config.yaml
num_hidden_layers: 13
hidden_size: 128
n_experts: 128
experts_per_token: 2
d_expert: 96
d_shared_expert: 0
hidden_act: "swiglu"
moe_layers: [1, 3, 5, 7, 9, 11]
router_score: "softmax"
normalize_top_k: true
routed_scale: 1.5
balance_loss: 0.00951
balance_bias: false
router_z_loss: 0.0001
init_std_router: 0.0165
lr_router: 0.000641
num_attention_heads: 8
num_key_value_heads: 1
head_dim: 32
vocab_size: 8192
norm: "rmsnorm"
norm_place: "pre"
norm_eps: 1e-05
positions: "rope"
rope_theta: 10000.0
rope_fraction: 1.0
qk_norm: true
attn_scale: 0.177
tie_word_embeddings: false
parallel_block: false
init: "uniform"
init_std_qkv: 0.0699
init_std_o: 0.0
init_std_up: 0.0699
init_std_down: 0.0
optimizer: "adamw"
learning_rate: 0.00331
lr_mult_up: 0.789
beta1: 0.9
beta2: 0.98
lr_head: 0.01
warmup_steps: 398
schedule: "wsd"
decay_fraction: 0.608
decay_shape: "linear"
final_lr_fraction: 0.0
batch_tokens: [65536, 131072, 196608]
max_seq_len: 256
doc_mask: true
z_loss: 1e-05
train_tokens: 385200000
max_steps: 3033
dataset: "wikipedia_en"
Below are experts of layer 5 (counted from 0) of a mixture-of-experts language model. Rows are named router (the router's row for the expert), gate (a neuron's input weights, with its number), up (a neuron's input weights, with its number) and show model dimensions 0-127. Each number is 500 + 40 x the weight over its row's rms, rounded and kept within 0 to 999. Numbers have three digits each.
Before each expert's rows: a language model's description of what the expert responds to. This comes from a sample of Wikipedia text that the model never trained on.

# expert 56
What it handles: Pieces of Slavic, Central and South Asian names and places, such as kov, ić, sky, Khan, Singh, zh, often in sports tables.
router:476536496488447555504482573537509475579498436437556546524554491490498482507491479437499438527515487488476489487487544544457447534425526516513586475467449513482579557562588505529451513519454461390446425488529546494495482480460510510490455493499514482537512502456524512511473530520466481443492433460477475518506588583441517518495512550551515444477471568545566463517421495480502472536508
gate0:477550503553487454539508551504437451486509453520502515513503530500473547497440442465529439483510497518501443524440548403449464548450458601507417461502433523503554562482469464505501474477504405557531413482506487546523456482510517547537557511491515482549526479506468515500473455433484482518455414449500499477495522539514531559510508567532531463537473503522564573528446471489431432526499
up0:558469541511531423513492490522464488425579464469440491523487541459481401443495544471484523446487464564533530513501515507521450508546572498485403535463517471485565450567485454534460560488585484503530571479471542501522526512476494516601513523488484469590542471436461487471430498504521513493520497512506486557491476582509521516439538562423495496495455458480498500490497574521492518440478
gate1:566540498580547462461501532490556460455520593512508497509482484581493438470452508457487517441499496447516483525478505457481505422508591434488531567504491505557522496456543484461548493481581498491498593556533521455586446505482508457470463495465520458523523503471443501533532441507502627450533487542452513545567504565520481480514530538512498523508411504517493482514480504535470527541447
up1:531544517541588491494520465546545518479481515558550453552491419496519493468451542556522491458471566447471503537492463458531523560478509475559520536502490549484568512446570515481522523520482477464496420549526501431517377518438515525426531465480499455449475517495497537477498493520558511423514501440447435510504505547527455477486556513516538479581436524466472428513415494518470520462531
gate2:443518487508468520523471499483534519529466520480472576554460507524438495530582563564481556543490500495495473466515441503478409479497454508517478511386480514500488628566497557506473479456490560514506488548522549467536458434559537505484520538478518503469483505543435486462507435541476497545416589456498572500511513483501519522502517514537547428504559583484481482467496479505525491595506
up2:546535506535476512543496552525462505522441513545452491536562515529438514455496446471518529506485527538546445483519457525556539528617457573529478489495503528486482501516525414535508507484531583421529540556541593461520480447435509511503512547450528521536496510491512495463539530544501526480439506459491539543504505571545486430432508506491567531413479474515420399449511532531468517508491
gate3:451503492450580569483477476493505432607446464481514541488460510504510500488510508503492508492484421465509496516479435510443459451496467530484484488541527547487473583488546460476578484532556472479478423605490533569468486523493446583505472515535535460507536602445486458450469507492487428591519476510483513471538571526469462533520459520538514467437558548525531494514481459513557472530493
up3:528532521508495429481538538489503530461512502506470533514550407508470500514491495451440495467475548554519537454534514475519537583503499491504576585468499470557570539563513480517461514466533527530481575431481401535534516520492501553532524499441489429531462488494481434518545472544526499505529473475532440584507518434474463472489472399431502534560561467452445539489539554522447455522511
gate4:446505473436553504532498532498497517514493514535527489441474527533442421488449505527457480501500565464511500458542493542576497617533568495513477517510433473505611456524518458554535529483492528476491487472476505474490511493560538515527498475459484416524555437485485534443449473552505515446414511508412545532453502510570443504534582555515472525505441494472510562457474483469515500578547
up4:466458445584536426492514447501477487430461527523473533530580442528489473540430515438538526505539518459545389501541511454470553488510452445451537549510518457487450492539533518493502531475511534481432572557484493474530515473522441479495550542506537557579426549511484536487538533505502523481535505463537446532546435541505544525428422446472475482481537464473469462513501508490430460544485
gate5:513432462553507596491473461432466524495519524441466519491515444525490476445543461487551567489482507469508491466506527481429454474460549513527558509477497485573537460460511434435541495468481546516465482522522489498584525517501629490627528456426474495487539524530540504491536511441558456484510492579534512545524469494494484553464502493514461533502577507532496518500541448467467411486523
up5:475527488455619483409496541543539477487508509518574515494537530486427529505483487472377516512506575518563482530484537532494428526503539533506470500508523499489490549518492469543545430533523455487437488571490508444532554556515480554507477525474499481525466567477455458470520525521496513494579479533470475519465551608527540615565499552492492511509548578506524469503483474547494479522488
gate6:516422534508536488501503453532531524402487528525477432483475487548543542488547450554564501526511568512458526455545486446486440517469495462485559557507472445536472455576517528509544482454550436473505510461543493473505573478502505463545491454521521585428512489572528535527531506498558443496525439434459564464483516478527484512497399475500455461528490430508491526546497547485527450588532
up6:515529502540507568425506450531496495508476551593539520499480459477451456521438518461488500559546478491487612525539461487482503532429477501440506475505454421514524433490519534485511476497474479558547501409519429504473537488517496552595482568518500518525550552491517493494520492490574480540530501497512505501485544468538470591524536510488464513520527560526538403511467457590514556543575
gate7:466521483505416485429496467499471473506478530422542531508511499464507504490477491433548541570499555490578446528477470487513548468457583449499509507502501555549498502482507522501494496527515499462532439540484566445501474551449542427474468523518569425511496476547461465482570509515496549458508562520432494515564578498507497482410544421522509453483462461510377471455458495473494482455560
up7:508484518539462467515475435452485484558543561509473529527476534479473505510518568521475516491452545436421538503519473539490532492431486569488460422512455485504540470432469462469541472522450455423480409600581507430485486476535549454515459519505473468497558498569550509430557497406510459526517509561482480504500448494515515521518472522551517447498487552574516526504453437476512549511546
gate8:517521516514477613377488493506504517519495465441498449523529508454444475517509502495556516494532538452512516510571476483470501558476576657493492488441476489507541475464529520534535488503464502463477461535495509476452542471482562468571516544461471487459546534554530515495461536491488486483526568454494488523501523521533527488467458387586506484499521463563556483462541500472533551548431
up8:473487561553448554458543551526568452474447538444475429513500521470534509501514506508516517541485501518497529490527505500543485459451488457492468459506505457501532364419496515495535488465556433479533493531518550458486516531492578513503476485479513545533565416548537521543409556481509500462636507531425464475517495473559521509558481505524502509428516460527461475545532505516530561535538
gate9:472437514423509475445516548458505500534450515567533481532503452488522497505509568453461502566516475540491494509509536502488485495526535486537431464440473456470527442530619558534532503429481396418409440528483522495532520506482528472397515524456540469489564441533535485453472483466431472494508487502487499539476488504485536486512573542482498489476509436463441478530453500486434491565557
up9:503476466455409478443523484473479476537530532479529461546582481478552500473486463554517465462447523522495515511529568440547468447443505564479517523481525405558517517494492506487435504461551523538502552463468506555419520486558465476511518553528506505502535469514615577486511444483506445560473477508557509485516485466455574526420514524444487507508448483509488460447405452517445454515475
gate10:513501466442465486496457527476500465521516544499510432494485582577468466496554491468438502468502473548476470447546441531498523503457397531444530430547549507496507559442498478535489507486581537470462538444487436495459430538552485490412531506480535521447496535506483491510412470527537424505467469475538506462476543439480491473562551487569491473450552499461437541497498453536418450482522
up10:489541523527433547482441468483481463490535497484598475472461557479444539514531471532493485543557518514494510436527483470463484559481448500515494470517528438415588543471479505462450489516501526538517424554493464454471463480517516527511579481536466510482504561455504413480535478472544463482539492489531537463472574443409489516489485583428509430554544546486525488524519448467487610491517
gate11:511478493541548481444436488512494542534531483520501479469501514494481546531476616491458445495457460533437503526457477488406527565503494488440512535520444477493596485571513520475503492511555518487397543546517519556493572499564514570455463470525455510478475469496509473485496577411493495458608498459531478439481564561451512486531454457507539494494524549532489537539541446529493534516466
up11:501508482417476532519542557527476528471406470433476516480473537493529503489521525496554481518513479519501521529585450493530521446523501493567500448445474661485508534433512571504574471484540557543564474540484482510477425526465460541508476457548508559519562458552411510496500474560477523480457518487454496490517506432499418502518534495451506466455502479508513520604515480522487488515514
gate12:532522529490502558518467498518517446539475526504495495530435545506498455475473480516525464511503464453483539450396531552557445524457491525525531508483481436466492513582499474517442508495502450544512501465529494603483537523418476493573544522583494472546415509511520521498446589521490461476530431460470448490495546591504440535464526446542497428546513517531566492474436484586452523506489
up12:534539516480475558447442475480512517534530504512501528568577425517460471538397427455522503568536471526530547504589503476442485541518481500461492496541465511529516528571516470457503574516475516423513463553472519500545469533486502427564510477446476471472517521482438496442436490504438523490457490504438491503447479486455458565536470495542546494535425454464560460492446408504467496489554
gate13:484459523476506486511528548533530475580462519507551491496448483469493469493572530448436451518553515435473545459513466538453490536513435422496496494524456439568476463440562458499450497532423487487506500502456500525504466492543460507522469486449575551534544519460489499532468554519435435550442446541448443486547524497537564520460594540447531473506494426455592474521469543487483477546495
up13:400497474569456514510498440502477536455497543514480467501459549445479501491450480389510492453508556504452438492502523508547548452439534540606492558526527468426508432474556476479489542492503499467481511597588498523517474441527500467563493514527520504520492456492526463499403504517499558521547555535491501464488552530575533489440494558544492504450456480481459454462491526501443463536516
gate14:534454499470472505517452524493522543420479455443457496564500425423463508410507493467487506534508492505509495476484508513595526506489531415401432484491521482535552536450616438490469551488493556479517506426472486489538471467435483484495472450473535474540483473494540532557531482531489524501582517461469439505521470547500568503488580513471469534446417488432545489500486507476514495454546
up14:473471488494443504560581463499510565520511469533528492487440500555450497478591486488456481492485516434513461480502448486554484588579489547455460458498515474562439530451491537530502503535401461540533449541437530434518474525459486499564440542492478493415431485463529478490546490471516510486496476411475519468513540480483552542515536500426543557552479489591460528543552508505467509480513
gate15:504527530462514492457508493537481555514480401467559478513543485466510482492455599500491477500503549486481487467505451475507476513504502596447516449535472537540538509532559561430500489509466479557475518484543496552542479477459501531508496472599535505441433390433531523520483567460492539520538550410546557528496454543468505552570492495459499455459473560497513492543490461538603488527520
up15:508513532431472455577515560500525536595491415523559491444511455522511527464517534540436468511532515461478473492527501479566516511472509523508508507521469500409585586471527596472456561472408441519470513506537481515471517499508520486485492444557573520507504462465551518492509565521530478456532506519489504546467497574510531534595541506420486471483473516525417426521477512550525498533525
gate16:504505461535446499432531509467525434498467609473528486514506539592495543461474425435505468516476567493539498509452560476566478468486568495519506444475498481524487476514502559506517491516585454484517536495487518489485547539452570508539456448448528512474533514540514508478569512482495550486536422462499458511564503603505499480495548430564502441530526522514475496517416409491478576471534
up16:511527526477489450477474498503510527488496537502554544495463514409581482535508445486546435529459486542460498521444494478507473528483558533485516486517543532487584490459521623490433505536501431505458380535515543542481453518466483527385509431493504435419544443484486524496472519465472472492451554512422535592496521463526522561482475504546495514533508533528491499485474448458496502555519
gate17:492430478495428545531519522539528557508536460522524500467488503500563481523558518476486475493454445429452419474439455496519473537572479452470545547482478498491553520536486462500522604512504447501558478481507579523545496519448473476460470555446553532549483510467439487536504595437526444491549450530442496519507484512502552545543560508429510471491404470486456490520513528577481430507481
up17:499481526507424468461489519521470528486542455498468505454501478534434515540474511539434534493513503454469482462561430492432556568533508500434535507509509486462389440450486486482498515502449475506479532468491522518520460466428449465433432470468491487572452498515500480556446503541489464461498533422455507523464430479467416528476550523494458490529462514519536514557613419551456507434489
gate18:533453445418534525534470521470524473559529395459499537509471417507456438509513510500523502438460517510469477498475523509471503487514567453441528490491510431489480486560548556482503447503499489543506625439451451535499461494493546566484466476550494473437558480520557517509462525504544409477451438501500530501545454502505426513476484521498466565511518497578524508478536424568490519430501
up18:469513495515553504482578492485490507399434582554512471482479600484582516462569503511456500515538508471529511455504455445511507550477531530533495491489571517498500411480436470471474488498528517530528470529485480546485482496578484419507480538490531478483443471507523488493474503493431523472576540472468506504474510592493506439483537468573482459501465489554486570504471455515498615595458
gate19:441511509489436524514501521529516499604433477501487542499518576514463509492506506489537547487500486516435477535555515558473437571571488492507500525471398516541483569507478556485583405508410523482497447505531468497605501406421458479469455479543494497483494498537446554470465464511525431462481471501534481442454486512450518503509512476487461502471471573524475539510454434480512497489542
up19:433563544517518467457482547505542479583391512511561460466470539582448542503481501515505494470476550493502434506525567498499448510504523487497528440434414553501453526520471517502507408515496434514479437485489495492562437469474491403478443441464487494484550519507506480486465572507581518503450453508472467473499624534494503537494533516530450481518488505516464450504489509502457491446556
gate20:499512519443507513513475481509502497461513466406478520480502535471513491527538489439485465515541511536486524523535514455495446517498482530537445490536493571466465474583533521510523476526416458416481576505528563440484488494542537480452431571520557466482555504553513497576494566502470465465576534472423525488543545485515466466430626531579568445468509513537502487461534461469560485494521
up20:465494490526471522517480510482497505553466459508409516506556495575506472534552494549533522485532594457517520530559496550507470542445567518540428410514509498433467490532616495521522537520442471425444585439441513522430512484460537490527508522460522484496563465519509553486501531506516399484446519493510497538501442454464456490510514538518522497489496422495539474553531463437555538516537
gate21:463470449472481505489505573492489466508468554519493465485513537490560561443528469519542451498503506460574480512433530449486482457427533475518474568453507568492546546501473530460453502480553554506476496511526481545482484442546501423453506452482511510481506323582538538522446509497499496452503449490471481526492557587489537515499480516513431508511458499485548554484449510415451497487551
up21:466550486487527516516463507484436498459521558518548476512495469481540460482483447473415542463512467490584518502454414469468501479552470503501487509507514483523502511580494454556520533501471480601477461532532447522482532510441495579443488449473471509460500658502506428512530549406488511492467562490544508528492510527600517443548506510504484469519580451462462522514532479539500493446482
gate22:430494486505498570613473545507514550471487484458532522448502488497460545463464584517541493498478532457463499453517467491478470489565479530504522513511467520522572497502586476493567509464500532457482560515481479461450493465492420598468511495465470504554558517556528502537600469496555502420507538474501470564459545538504528429518509487443521566484443523522530499453596517514489424458503
up22:513473512480410482522453534484541517529549487494501541472514467495475530531494496463483593538493547559529545513485486487477531474478522439428513521490488529492459577589422465447463591464446576462524519546528456505494511552498498495511537518525503520469578450543489484423516454537545448519375511506569441565532508490483516453556489507502499528552555457492524433535467438525535536483472
gate23:455477491499508507494466576512487436602487473570485492463462449493584460519531461498549472502445527479480547481501524477525382517500514493549534484498503496518527561539505502496472512475473496456553572527436478514519537511550508442586569511423494521511562472568471462523479471507590424540517551520524481499479539456475496492524547435437524520486530470531528450528534438563427445460530
up23:478469507497535537511432503557493523484469469570547399469525443440506470536450518535592528503512511453489477537489513484563479550478514562556551478483475480514500421592537516444444473537408493490474394544465505426567452539479510479532511483432470510452472493484502537492487560463473508490478537525461478510478548450547488571557496500541526497528463442569528460489507493529557526537461
gate24:468377467498470526495514483507535550536492406491513526495524484512466484561517554509526490513423523462481552467575529509435469527454505533561529509516431423485488485524469512487511596444478457501539543527515497596453575516561609492483466471547547533477573487503478518541519559491511484496527538566551533556469488436452560490513528471496508468491476529484454504540558448540521525488507
up24:463513533540438465481490485507458543489497537490507497518457590510499478532559532429542528474592538443532456533512552505545500439483461461519591568480507409509504466424493494538503516489466508482484466483519451461529510419548478522479535579510501492529570489492437534516476450435551485510484596495576457531524448483537496482495496526431484490467540492480409491482488589458556478537526
gate25:442567495568534474557522537456488516503569485501481484506466461473485480564485519529524509568512550423505462527541518453447510439448538491501515493491472479502559492494539469523474511476519542438456462464535517480566513491513529463523460517536512487491462453453509490447483526506553458429467488460456519521504531594510414560514546583437473540549498481461523471468556541523390424597551
up25:499524515486406572520485508493544464592530484534474495574529486576462559506527476561440494487546460485494529460463445544462531464508468518514548487455504536572477431529516478521564448531541477547515450487538498538458525504504509513485470493491467499450531514443552466436603427471505481575480561483585506548521540463515510458510532470466448574512524478495502480501438522520572511561573
gate26:528558479450536485552521571490506488483510612501506501562443484499475505500475510504471514488537504485468476454491562414472559513525486458475515525526507446452487548548517545522491449517508485525491503528562500523495548468466474504522478482560518446463558534500515471446443488524472565495550509487439544478505570642430470497408535533586437488542541435525497487459456458552442456522471
up26:526504471465514466518484526503549563528586456515539524507418448457464481474505541483479481542504562507476523612453526539495429511461529502490560461543496554505495493481471495499485493523454408520514482487565573513470516504472585463515409501609532453556518485505450474489533488491457519465467556567534512518471511515487478519545523496528514509403509466550497442544515551495597470572521
gate27:489464541509498480507475521545503539586482492500511505494468478474456527511552480524440449509490470515443427522420459499519511572511515516538557505504500431535566515504472470521481631527437522504492495547473539507502518539402525474496463472415542495506464437469526467570503615527464567541539500534539470569518487518506486541458473521514496446439509521538533489534503443423428528525559
up27:502434530452479530589500535495593517513556488523498529508505471577455523546452497500411434481532540479521457462466532534483520479487536411493517504497543499491494493488505462518528559499475521478404618569503440524485527504450522514472524451518517489489527500478513459423482527531500452500531535426520407554531510554548468495469425482534489485463546505521471526529553428506529536597507
gate28:480518503521465513489492495488484521558522512502394499501516486594474511535597459482532550516489478546468489513503499466476473522488558508494502501503485591522579582531561472498447556498506424456519431583517518466508537476464527473616558551565507516479568487568540534473544530467506491515475431481450517566488592543521486462435588506533509514503512511492466468480484439505482534519504
up28:482517461505552488516421462508464510542513541490529536513492499482495452459465513503559509509510497547487442528512498480561491464548429410543603411491490507486620532509545440505457524517537581503538514510545449569531455454552543471558523543544512516523513474535548602491494472482542477479549460502470482488448481540585420441490485479555494478456523436515543472474483531475514462488526
gate29:499484486458424510410503517499484452557536486538519447399517459520491484516453540491560494496503477498471469486472559497498506601456492549589538564547494509491525483434539555488445569495472486483480434538518550496466486494526475444434488478449538482480514435484570545520478496523515495517466503524512454435513510457432421528482562516597475514481486597506493504551487525444438440519509
up29:528524507487504543547511469475463475424419545487493447569498509510460520441490382508485458514492523517551519511527485509545530501511481475457525495471481510540410482515454501534527505470550513528518472407448434545516484523512501541520515527512559513452516522473426471436496467502545539468498443468523521452481507574498493511495389470504468474515599486501545538510471466491586503534643
gate30:481502519560527501504554506499493459576449529591550485433425525485497501511522456502512483526460553417485515470505469498521434511455522426537528444431436443520439451519511498468438491464538530456488436483462529483562463501514479490471531488497456489484461506602477530456454527540518494417445481455460499511527497606512507512558484489518432490536493461504535496550459446463582490546567
up30:520519495501422435465487597509492518476485459505432527492465468550487523470439536482502539481518432456495537496540500495494534437484460613501539547583545469494501589451537603539539523536552479473526503519442529540416544518497462487536485496509593479483521481466442468521468507542503461570511469500525483489529478492455465546538508516489542492398486489518408528486540547552508488464478
gate31:443468446459548500448514556496394478495496475469444475478510481511475533494476539506535474499473407546431497515504490485438559475460449452488480556516462529565492590579542538506492454461533486501519507470471450505460483504475452478393467517425480510486587420486493450456483514502476480458457498538570554497477492421478492550513506444484466550458460533481591535537532483462520509488473
up31:501508494479464509604493538504420481492557478485566565478487433496518533500451493468535487419514527544479553444502521518443518522450484477544534457511433532454505550426545431457602512542458456490488521481519504530525507504585489491523553508450451468500495541403417442512488500477508453477517507520513442582537486495474433473551419510511540529507450563468537520459513478483447475483502
gate32:521460516464503543570464509472461521439535481415534475519479513481539519556498432474559519538541523416514513486591415513497549494509515457481449480537496541534503486543573490461546557511387478503500549566541518449523494485490488508525507527522516445609498444522515478552508473527500598433471509453463425493542456562542484476433542475518501516498497550439548496477482495456533470487475
up32:486458506545501500488499523505477460427562535531507539505466465502485500446458435527500524504498524563488533420490486451522516537509418509508478498433509428466488491599504553506501473473580514596565501453485503564544485570550444488504494499557490501576470604407511583519517607509514506537513518489531556507457436497505492496524443473504429499512478450457524532460503503514473468460482
gate33:530519510481507556511478477496513504513518486492448442573515456457483444525542484466457469527560464590588463501479510518494472425526499531519508550459507494460541479544514586548495541501451433453507593581476496543494484563482532469478488537476504492487499474530493454503489525468523589447447544541537505487548605545397480489416513445588474469438475486492492512458511546523512495544518
up33:445472441465522504549524504462495487463456559525502438536496510481499501438506538564593511474483435453524481552567447449475513466567494464550454524466534504513518464513434449594450516460560507536510430496523519476559482502506592532480462484508492572453498487504527586480493470467536487403503514445515466467503528498556465494481519447453462483542506433511451526540394489470470483548499
gate34:467515429499428524482448505450466533467579530495470512489486488545559478509481590505503549470458438467512451460476519527511537525547558502451487471548410489593489517567535479500585498494486558474424518483492556546491544441501536492410450510535502528564468453435451549493463529434481511476457484474545535471439507466467532437527483517453514522510466571536539504533561500547480539496469
up34:535530466451560451500554517474506485499471526480462497433496553489469451499573485533451550503499515512540454528514509519545509534567502454514454574521580532434475448524453492518512455490486507519540482510502488384581503492478463489471485503458487537522487578486388466499571503554533511468540520505452506477574472498547488495583554507530462463584487528414455467478512503452455446477428
gate35:495546515484526524528459502474493503535407458529484482548445541484528508472519505536502545565494565504495516497527425515479541489446504502489473488525497513574405541508554497591450513464460421441486459478510464478559531471613551450514483518501505458534505476478481491500542577501476489506458567480528568398470462550542430540562542411479482446471519502467513464458461477454547520478526
up35:461478507518456457440482509479451463502527538556409470456455422470541448449448453531497497452460424497510506477479537443433524486624502522562520532450454417532525492524428493500541516461546570502519547501447482528484452490437457549571533459475485493506464516514551558499480429505551465536453482499513474568484461433465510438463531467512519546515525513515494558512507500518460434506497
gate36:560577513514490512615431499525556485529589415466544564532509461536466465491521513569506517523524457526517546566508518498500486452450553501471515525502465518480469490529551566502464469503438539430445538477491529491474529522514552555503474543487486465493509509488455568473632506458532519413458448535509484528502511546457487432519489495517518504437528526533538514475477494487563507589541
up36:490558513511544423501441459495520482503494501479553521525395503452565555524480513481458480501499452594497518497529490562510499519491515531482525561487488462560466475479469543533487542508426482576543509557492491469481467449443483488497466489530472446469541505490548487440497571513504538560551385574519564488544505426509504545482470509624515496476568524510515474486579537451537461497499
gate37:484506470555499462437518489500542519489510494530504528439496443547431496563460517501562484464504464525565454544564543505488443468491539501496513498525471595524504579586515497510491556503546547532474494531571538525490485421569547492481440527581544486495472502463440531535482473485530452474499525496423528472539571517407484550588547512546511478515535546524534483451498543446499441563468
up37:496523526451400520441498460537521520466463496442522547507449514464522466510547586476477485439404455534560459476448510484509493499486559474550552465481499536521464567480458463497522474514450460461517416548509417515515494512497482525421528562556525504537530491513501443489461558495491443494567508557508480576477482500490442544522413477495508519510498543516436499506495429581551527455563
gate38:407476457475476504473440507434491472564504542520514467458457481542489512452446478494488433497520573461479554563510519502455430510436512511457528483509461517444432422519540453495494601480549434448451450443550505492543455508496525442547502461436512507520497605460507548491506476408513519525469463471535483449505495575483449484486523509560530471526474574497492512541472489504483452451481
up38:580449502463465506502520563498513507534501518450539524504494522527512563504477489503489464600524497557467483561432558453512491573423503514510480494576549555477592521485525477458511533542519474499519482486560532489522482585453421519481538470481455527550495613468488476484577448494480517451535536507517431469422454488438536510469470516544478524527504524515535494525381496469499475453501
gate39:516409463475515495484518559515458471532492493486532536475546472469520490472414505519516470611512421583485453544547582488538494476537558432427542528460519509489585565574484534501426513480495466540400476529531536428538490531476485509444534578419556465510553471435489503472559476445495492510492472504462481520510520509498487491496548508480527507456523516498500504514479478474500409474522
up39:461416464519539506524530444467499544457525496494455443516477466489488543489506413568530524411497556416469524486534462517456500545474474526509473510524468509457476453517485429456529489536421506518506508492495455545545432500552462463526396430467495528485479471470476477538461535524480443462441452469473494448533552515539430472478482501624504522516490525490554537545500461485494507395474
gate40:506522484521513468438485477481481485496533458467457536498512442505530521540440491505495537509449513495518442522526489514484519562436522476478547517505489560512418527570561521453440474510515460424426545423487477580505483486505452453506532547525522411555548521501531465543444564524446384511487476445516484509481576465516398449459510403559514542443542517521486507520490510513490521475474
up40:485504504459426516490431521505529519491417470575476520504485462531406472514568501527506513591519489481575418531474563462467530407519505525522521502517491529509460558507507486487478456509377494510438543526453512477439549495494522557486477488516469488502473487544449471543540496514543497493498588522507499470519531417510566551484544531491503488450509427484417471524523430488533539568453
gate41:556459542566448484488477535488530506467511452464502531420563477530434531601530563480487435499499476501512540510471482543515587465492477557511569479449434519526526487477464544511458481493488438462526477452484524451504481469484498470423453461479520425478585477474606538510533527508504437494466490501516496581511541540415505449465512504502520507452467546576482478475503486451479524569563
up41:437554487472408489510504498473510444471515504511467587505541480535530493532511468521465465525507515405472457564494529473506515443506489434501469410509519516484545579440501470520527467465521461447493480539464524529456489439570518525487396509466507514501541482436478477501521538500481493395521500522434481525500411477488440518452553487530498479458406524442525505470518557458584502524437
gate42:474533481509460593506493478396501491469525523500458472507530551448494547457561476496477506566479436532517500486499537501482478545491580491496440550450520499473553578483476456517503451470497558496512527546439508563619488436492500541504536502508509510493541537486532497459438462444578452508539487508524459439509474527493417502400542505512500481576495519468539501521564546522414513472446
up42:489592512501434554505499450489472500493453446488483485489529425457447541500535545461495420478470453541469519459521530541463467527436501522441514502537507432492544580516502476428473473518424517469529461499457528602523503521490444552463524552528491500532543556488580518482461440525446543496491468445523430397474504471518494592515478482491516521558518584534490487481469472494512552458478
gate43:490617469539458599513495490511463476524393462541464431502472504479454475571554559550506516566520497468541556514474486489458564501475546456527517449471475559509575506503574457473465467467494524481538535528469533515471425490540495497499421546438551459568491491539488484498486491517504500510471481539545419442536466521467473541490561518516443514466578443504528521516477448499534511513449
up43:552529494535481546533466567551557504539441505525580488469524550533459552539492482518493468540548523480440457526465543463496483533395612508534537510511463488516488511485413468505557506504484417520482547484468527516436447539542495547557461515535512431598441514520504487548513542514537506416480504534479538491544513555487503575536525526517507497469457476572520459449491462509549532545454
gate44:474493517479462449527404549476498505496546520425539557448533535591523496456431511504532487505479530495479497511470472468424495465444509568461408558502512539515452480500560501529479494514442457518485485560486513553429502536514583549500532496506593539476464566580506535519510484423417475482480548468536434513514436515509505515498447486481486491521519477464436575470478439560534497519505
up44:513510492511538510532487502464519491405508504491549546537507561560477479372535540484496488506492513580476483547498566602451405543411567511427469559449542572494519426459535486548486480534543572552522504504503470503505501523517498509504444445529469510501492537474443543581534510479451480442473467519490415514501496557460485469491457495522472490502530480426487527479491504503526551487466
gate45:482513476540383494418453513514497447551535592481520510549479552530550466452512483479560481461512478509496485485497553548452482506462508523529454555513471513498535573503546501509443592545497505451531468514523516468453526498487521512460424455470493505448558518494463534496432467455533503500515385579461470528489503557556559462512476522585468457468547502496590451481456494498525511536455
up45:481497468542463490534475501505496501471476574489479475540566419521537521486458391497478487522526592521528518526514525533504462460490543456429498453471506596525528459529506535435510412487514464470470493468577481433474511511492554470527522493528499482573522530583560549457499505562483467514438482467532497499544474555546421436418456442532539528543454586487476515506497503456514501459493
gate46:502520492521468551420527497463462525471533535512449534482475563517525502454551480455532467565468473511586498524482478482421508449484534529447496434501473475507530543512445523476529497498621587495511498555515455555462504480457429471535473559599533434496450437499479543564537469485488484495481492489494516455469476576464470447545542439500479449449492546466494530493444538541559447464534
up46:474523534524533524462534574493528535448555501477504557482481530545511449494512454489428514517479513505521507463459500585477506488440499473405506503427520475450434509536495568474462487532564510504438566565504486514474524557490475507525386522554520495504432512537478498472509499565478449447456436531524513494471498598480446457511473531562527484488441532529530518486536454545576480502390
gate47:554505448481512539444455533518515458521471532494533582493531519514434468441465481471486463530539410490553599485482408452550464500443506527442539481441491499513459563479524508464422482542486508539434462526514496506467465476503484484550574508518499512440508509576519511485516543466547531527485511510548587512564572581485516500534480486459535543510543522594440490452492473552521518522557
up47:522488503528426503442495517490509535559511534497535522539507485453468481480521491439481470471481529521453517501543535503509514468524496456490497501500536415483485510395457425474546465511552518490546559483501476526482486457477525523438487478568489469531444481607540513465586485439561567541531511484429491495555546493571522456455544460456512511467483455508455428509495480631396494524494
gate48:516440464438509489437420565423439491505491478468441423503438454494536507468463502486486558479442490410436532492523506452447511489429503491486561563488422524543471494565516521515506527484440472577489511505499436563460495464511535518487528548437556448516518468466547524511535445457534592509516515494529431486554546531539492487513546510465479584467500500497510546532485490524482533571509
up48:570577502556503529562482474523532472510485506434423498511593546512466502505557476492462495590469489486562559542426481493509527503594495454463438482430490521508520480479455488535525468475516490576456536506461460441510581498483511508584563541557503508604512462497403539491536504463491421500483502481518547547499511568468482447494574490469544493521476493537515510486446491495496498510503
gate49:557494527545520460497458518516475500470510496526518540482491522515411516459478558454400501527434473524531475495555524498502560593516463519404527529576528523490538449456550476473564461537512497523508559453437542530522465470513488528445481534520525457562506466503438460471533543550450432421474515478519532514515487569502430587567555580518497519535529515522562487515466450494524482538499
up49:559498549600528465522463495522483515500467507446524489503469490534476553477528422518522454500452595514500540584467534507527453443479491546455518455539495509569517430416527473462436476506496450490503437545502573514474422472478562410467528492488490442541560501541484492516511563500477524444467534477493523514493500532464461511533532566550511503507493482538592494544447427457561526530540
gate50:536529555569433471579448556481509483494508470501498514530512501486518522422511518509498500447532518522530494383444506531551590551523527486473451502503460422502462460545554502503511538466500532574527560487530461485514471437476476454547466487570494493547589490484468457545473470462568554485495435471569444554480545539481582481512520502522474460498546500453527418475548454475538523495523
up50:504504482491507450501525455480484584494451483526531512426532492480452480518512508427490492538562550468528461434505529503503501572470576511456470436511534444483519460510531521480461507501524462546440488494481571429511531488427558573490491507441510491500443474491570495474478513535492473545525501455397480534466563539442465560465589426528504450550429476526460542472504443460413474476502
gate51:518520525538448481520480508514522501489488483460519521463494484518396555522565502495492526493548489386492524455475560553504450452510479502430548594508483467595485517453521568583450485489501477472520535463532450452506509478530517577492438499458530461533487536430521518443472427456588491491512492465492516494482492473415515545562513501478468527526511497497493534468603504444455459527570
up51:531448450555581473466497521482475489416505450546511538459545468441483537518530438527482525501471417488508507468494447562474487536493460555430543439542494476550498494476524429577467511492449479503486448492447473462481547590461503529547465477544494420469454564490487525508480568485513452523455483522462500504494505468447573442569459493445580540504525495487526475552552488507478551467427